Experts of a small language model.
Training: a variant of Adam for the experts, 576M tokens, 4113 steps.
Below are experts of layer 7 (counted from 0) of a mixture-of-experts language model. Rows are named router (the router's row for the expert), up (a neuron's input weights, with its number), down (a neuron's output weights, with its number) and show model dimensions 256-511. Each number is 128 + 24 x the weight over its row's rms, rounded and kept within 0 to 255.
Before each expert's rows: "comes after" lists some tokens at least twice as common just before its tokens as in all text; "comes before" lists some tokens at least twice as common just after its tokens as in all text. This comes from a sample of Wikipedia text that the model never trained on. Tokens count by the router's weight.

# expert 29
comes after: " was", " a", " is", " as", " be", " are"
comes before: ",", ".", " in", " to", " of", "ed"
router [158  97 103  70 126 118 125 165 159 121  78 115 133 140 108 143 156 144 149 137 118 138 146 131 109 157 177 119 135 122 108 133 141 154 117 110 156 146 133 152 158 127 121 151 119 148 113 138 105 115 155 123 118 140 128 128 109 104 141 110 141 120  84 107 115 164 135 129 123 119  73 147 134 140 126 144 151 123 102 133 170 151 139 140 105 109 116  95 130 162 147 106 139 140 138 121 113 119 119 131 160 145 117 115 148 103 147 146 108 159  85 150 165 126 123 143 176  77  98  90 131 130 136 151  91 130 161 181 129 189 118 151 135 146 128  76 148 120 154  94 144 179 141  94 140  93 137 130 145 151 114 140 122  78 131 125 138 160 135 102 104 165 126 135 125  68  96 102 132 138 136 122 169 144  84 113 157 103  77 164 154 145 139 131 144 143 128 132 134 103 177 101  94 168 128 102 134 119 142 102 112 132 156  89 113 138 134 128  86  88 122 172 176 122 106 109 104 131 103 142 135 134  98 154 131  90  99 132 123 115 119 146 148 116 118 136 100 149 142 142 141 100 132 148 124 135 102  73 147 140 132 103 126 167 162 115]
up1 [100 154 159 131 135  70 151 136 112 139 142 105 131 138 114 122 143 105 106 100 110 104 141 141 144 142 151 108 106 103 160 123 120 193 105 123 153 147  88 140 174  70 141 146 119 130 148 136 113 106 126 127  97 155 113 144 151 151 145 122 121  94  95 139 112 147 190 134 166 105 155 110 132 131 134 112 124 156 158  98 129 119 102 138  88 111 165 105 149 149 106 123  85 108 115 100 133  67 124 115 141  73 147 121 144 155 121 109 147 111 112 149 113 120 171 122  69 145 100 116 152 134 126 173  93 147 128 136 126 101 115 123 144 147 147 135 152 112 130 141 134 158  83 113 155  95 154 161 167 166 118 125 113 103  89 129 126 117 105 126 128 159 136 116 148 126 119 109 103 162 149 157  96  80 135 125 171 140 106 187 115 158 105 168 114 124 141 134 122  97 145  95 160 111 125 152 138 113 124 113 124 131 126 129 163 137 138 121 141 155 155 128 157  91 174 163 130 136 155 135 119 154 109 103 105  84 121 141 182 139 115 128 172 131 145  67  87 162 156 157 222 138 139 133 118 169 167  77 110 148 137 153 132 167 141 114]
down1 [130 150 127 171  85 160 179 132 125 106 102 123 142 117 143 120 100 122 121 147  87 143  51 126 108 146 108 172 120 131 112 112 135 135 139 141 107 140  98 142 166  90 138 105 109 166  90 134 135 133 129 122 153 159 136 138 168  90 114 155 130 123 164  86 161 158 154  95 129 134  99 114 113 127 144 143 117 100 105 125 155 153 162 134 117 102 121 131 115 187 121 158 140 185 151 144 123 142 131 121 133 138 121 117 107 143 167 115 135 162 186 100 116 127 122 141 136 110 164 116 158  93 113 130 156 114 155 148 157 133 170 124 130 100 119 120 162 147 132 141 139  90 137 109  98 167 135 132 128 135 129 148 168 157 106 186 102 101 130 109  90 160  97 110 153 121 106 149 142 178 106 134 135  79 114  99 140 113 107  97 134 128 125  73 138 133 106 119 113 130 139 120 151 109 131 102 116 138 115  94 107 129  92 164 177 125 113 147 151  81 103 132 190 142 146 130 134 137 145 141 172 107 119 110 149 113 130 171 144 128 142 128 102 126 111 122 116 105 200 114 120 139  71 120  96 118 120 135 125 102  95 146  97 161 153 131]

# expert 45
comes after: " |", "|", " 0", ";", " 2", " 1"
comes before: " |", " 0", "N", "W", " 0;", "K"
router [138 148 133 123 141  77 142 139 130 167 146 101  93 109 146 125  80  93 133 144 123 148 110 142 135 110 113 103 108 167 179 119 141 156 105  91 135 166 123  87 142 109 114 147  98 111 157 147 166  89 129 107 108 100 166 118 126 137 111 109 210  93 114 148 129 140 113 108 113 118 120 163 163 155 155 128 151 139 133 147 140  76 128 121 124 199 161 154  98  77 128 132 114 129  78 139 130 126 125 117 106 160 116 105  68 146 136  89 131 116 144 123 153 103 130 110 155  87 132 142 104 135 165 120 140 134 139 130 114 128 130 121  94 123  95 137 170 157 173 123 148 138 113 110 124 132 143 161 116 155 141 146  89 143 126 137 130  97  84 131 115 154 117 165 124  96 121 132 123 111 108  92 150 112 140  95 171 108 112 146 136  98 117 139 129 131 128 153 152  73 157 116 138 109 109 159 164 132 116 107 102 164 127 106 117 162 142 102 171 112 133 165 144 109 112 147 117 126 128 146 119 139 115 157  95 143 106 169 150 139 168 154 101 140 124 116 111 104 120 103 123 110 126 175 174  96 111 111 161 174  94 152 128 145 130  86]
up1 [ 73  90 158 116 137 100 147 129 113  74 140 141  98 140 138 111 144 125 120 165 145 112 115 139  97 165 112 135 121  96  76 126 161 113 127 103 148 163 122 115 139 125 121 175 113 146 127 120 136 163 138 135 105 143 113 128 120 167 102 135 121 101 122 105 161 156 167 172 107 158 133 114 133 119 157 137 156 152 138 108  92 154 136 115 107 152 101 135 106 127 106  66 150  90 125 113 111 165 128 145 145 125 167 151 118 126  77 106 135 130 138 118  94 175 116 119 140 104 115 125 139 153 123 108 102  79 121 140  79 104 181 159 124 112 154  92 135 111 100 141 112 121 116  96 160 161 131 134 137 131  94 133 124 162 159 111 149 134 130 134  80 157 116 126 129 116 138 113 100 120 146 120 108 119 147 128 128  96 123 113 180 124 136 167 158 162 126 110 117 136 119 169 118 162 132 107 167 107 107 125 113 111  98 116 138 146 112 172 120 128 170 156  83  82 144 152 133 131 157 144 123 121 129 116 124 139 104  98 127 153 105  65 165 119 120 132 123 156 118 104 146 144 164 129 157 160 145  93 130 176 139 138 110 163 148 123]
down1 [157 135 151 164 124 128 135 147 140  92 103 130 149 153 110 140  90 128 112 104 170 108 132 164  66 137 131 110 143 124  78 108 103 152 157 135 145 131 106 102 105 117  95 141 104 170 171 130  79 161 104 128 121 162 138 141 155 104 116 115 117  88 108 122 102 168 116 118 116 150 135  93 121 112 127 166 122 133 148 102 143 140 112 124  96 141  98 140 108 108 125  86  88 129 112 109 123 145 124 160 110  89 138 166 172 118 129 141 141 158 131 118 139 156 122 132 135 132  88 116 130  88 138 125 123 155 124 152 148 114 144 130 171 115 115 128 102 122 140 128 124 170 130 103  79  94 119 117 111 153 111 142 102 102 128 125  86 107 156 150 111 141 122 154 148 166 109 143 126 162 143 122 172 130  88 125 143 119 119  91 134 130 117 119 131 116 152 104 132 152 138  97 112 133 183 132 113  80 125 150 127 143 133 148  85  91 135 143 134 153 131 120 154 115 126 118 151 133 178 158 143 127 143 130  97 127 153 153 146 129 123 127 107 109  96 142 124 102 137 161 134 133 140 119 124 105 138 119 104 103 135 101 166  88 116 134]

# expert 92
comes after: " |", "|", " 0", " 2", " 1", " 3"
comes before: " |", "s", ")", " 0", "R", "C"
router [ 87 146 122  96 143 163 142 138 133 114 103 108 107 143 137  98 104  81 164 113 156 120 126 144 139 114 159 146 148 164 131 144 125 134 112  88 181 134 150 109 177 103 121 106 149 136  95 155 125 117 130 133 119 160 153 128 150  92 162  72 131 166 119 134  86 115 129 109 111 137 104 129 145 145 113 122 143 158 141 166 117 106 157 155  91 151 140  80 131 130 136 142 131 132 189 115 100 168 101 138 146 110 159 140 100 173 134 113  90 153 136 132 120 134 137 133 135 132  99  96  82 129 144 113 129 127 147  99 165 161 135 143 111 142 137 124 162 110 147 153 147 136 114 108 155 119 149 159  97 124 116 129 113 113 144 124 147  74 171 154 116 132 139 135  99  72 132  80 166 163 123 122 129 135 109 122 171 134 128 120 118 117  93 117 127 111 131  91 117 135 148  93  88 104 111 108 130 145 119 103 118 127 120  87 122 165 158 115 100  95 149 160 152 109 100 150 146 123 127 124 144 137 144 160 155 128 100 128 148 142 150 127 146 105  98 109 137 162 173 129 147 113 198 121 171 106 136 106 106 113 147 108 106 141 145 150]
up1 [116 106 104 169 145 160 137 138 165 105 150 160 108 135  81 123 113 110 141 144 146 159 134 160 122 162 122 133 108 149 148 149 148 134 102 141 147 129 103 123 153 120 135 119 150 168 118 140 123 110 127 176 147 155 162 133  98 164 115 104 139  81 108 137 127 182 131 147 119 115 112 105 144 102  73 167 159 140  83  96 123 103 142 112 111 104 137 102 135 139 142 139 125 142 104 148 113 148 136 132 157 119 176 131 142 138 122 165 126 132 125 142 145 159 157 106 120 105 145 139 123 150 136  73 149 182  80 134 104 103 150 180 130 107 112 130 173 180 172 100 125 123 143 154 124 118 133 145 154 103 129 173 132 143 175 122 140 142 122  73  96 127 170 142 113  96 113 120 137 123  96 106 140 115 126 140 126 113 150 140 116 121 106 109 142 120 132 110 119 138 122 160  94 111 125  94 116 110  97 129 116 143 156 121 108 138  82 133 148  83 133 132  90 121 164 120 122 131  95 142 147 177 134 113 141 109  76 129 143 148 117  94  93 106 178 109 147 139 167 128 100 147 153 100 144 144 142 113 108 144 138 141 159 156 129 186]
down1 [ 94  96 128 124 140 161 114 120 131 119 137 113 109 133 145 105 170  90 121 147 147 104 175 109 151 116 126 108 146 144 184  92 131 155 133 120 147 132 124  91 113 133 122 104  83 141 115 141 122 120 149  84 134 116 111  88 122 114 139 112 108 160 163 136 119 199 116 138 151 138 174 203 124 107  95 137 114  97 106  75 123 120  93 165 137 126 127 156 152 122 124 155 158  82 118 125 143 111 103 144 116 119 145 116 125 123 136 140 129 149 117 170 143 136 164 136 107 134  95 137 138 134 145 166 105 141 116 176  74 120  98 108 141 115  93 139 156 145 125 134 114 170 109 148  92  85 138 132 134 127 125 142 107 127 165 139 126 126 141 140  77 182 145 148 143  94  78 133  90 132  62 151 138 174 122 125 120 123  80 128 152  80 126 135 128 117 122 142 139 110 149  97  83 110 127  90 115 107 112 160 134 112 141 153 137 121 137 121 178 127 123 172  81 109 139 157 127  81 103 104 130 157 151 106 105  77 120  95 153 154 142 134 109 103 167 174 170 135 155  87 115 106  82 103 103 111 113 126 155 109 103 148 142 116 142 155]

# expert 88
comes after: " |", " =", ")", " ", ";", "=="
comes before: "\n", " ", " MPC", "·", " km", "idae"
router [157 187 148 111  84  86 111 133 138 105 127 132 167  88 122 120  79 143 150 106 128 154 134 110 165 120 114 123 107 134 152  94 120 125 102  95 114 180 138 115 155 101 152 142 115 103 127 169  81 106 149  94 164 155 132  95 100 160 124 145 202 153  86 158 130 113 102 130 128 183  95 151 129 128 147 158 137 118 148 131 135 103 135 141  99 125 136 114 141 104 165 163 107 114 117 118 128 109 130 139 121 137 125 131 121 115  93 160 106 154 151 159 150 126 118 155 128 101 134 100 135 130 121 125 123 100 114 140 111 146 125 153 162 120 119 140 105 119 125 146 166 130 142 154 121 121 150 136 122 162 125 120 156 113 154 151 151 120 129 169  82 142 134 143  65  89 128 115 104 120 143 140 155 116 155  80 158 151 132 125 138 120 124  91 124 125 128 117 131 102 172 127 104 144 131 178 146 108 140 153  84 123 165 126 122 138 142 125 101 132 120 147 109 115 143 124 160 115 147 148 106 151 124 112 147 140 136  87 119 151 139 121 147 103 114 104  98 116 171 121 172  73 129 114 119 106 108 128 138 125 151 138 107 115 143 136]
up1 [163  90 113 113 136 143 116  94 133 154 145 136 152 117 139 126  87 100 149 114 115 142 132 161 105 125 172 125 108 183  83 116 136 140 112  84 136 140 134 116 117 124 106 120 108 108 121 152 108 102 139 134 123 150 174 130 104 182 128 126 165 153 130 135 146 128  80 187 125 157 149 113 149 144 136 113 138 147 115 185 133 123 155 127 145 135 149  87 101 124 142 135 136 122 141 134  99 121 144 145 134 108 102 133 141 130 107 118 100 151 140 177 143  69 158 140 153 141 105  81  86 173  82 106 119 138 159 136 150 160 133 200 160 168 142 134 122 139 102 108 153  90 157 161 166 154 126 122 128 149 133  80 134  90 118 117 141 137 129 124 132 141 136 196 111 122 108  81 107 123 105 167 141 139 132 133 156 146 155 128 156 147 133 159 104  97 144 102  98 155 133 130 105 108 130 123 101 140 127 122 117 145 126 148 165 120 143 164 137 121 131 128  91 144 138  96 141 155 103 108 106 104  86  99 134 122 154 118 141 134 153 110 170 150 139 130 126 160 145 144  91 117 169 142 145 137 169 155 134 109  94 158  78 117 161 144]
down1 [121 121 109 118 124 129 127 129 135 183 140 166 107 116 128 129  93 138 100 142 122 125 137 107 110 109 125 150 118 105 111 109 120 132 143  90  76 142 138 160 151 143 116 122 131 143 162 145 147 130 145 132 147 156 101 113 102 110 109 140 166 110 129 114 138  98 122 121 103  74 141 115 116 166  96 148 133 127 125  77 145 172 137  94 187 132 118 117 132 124 142 123 121 127 172 147 131 104 135 115 116 127 100 136 101 144 113 105  96  89 120 120 140 114 114 150 144 133 135 136 159 160 128 148 141 154  88 143 147 104 144 121 128 132 108 146 114 127  78  96 120 125 121 126 119 123 196 121 131 166 115 133 135 105 119 162  95  99  79 115 120 155 147 145 133 172  82 179 115 136 129 166  98 129  96 139 118 180 115 153 118 133 110 152  88 112 142  81 105 155  94 165 148 133 106 102 130 118 138 119 100 104  87 123 126 141 134 149 138 149 129 109 188 150 198  96 124 109 158 138 145 107  94 117 144 109 126 152 137 159 122  83 118 143 132 139 162 129 125 110 136 101 142 147 150 137 151 170  97 139 111 164 132 157 107 113]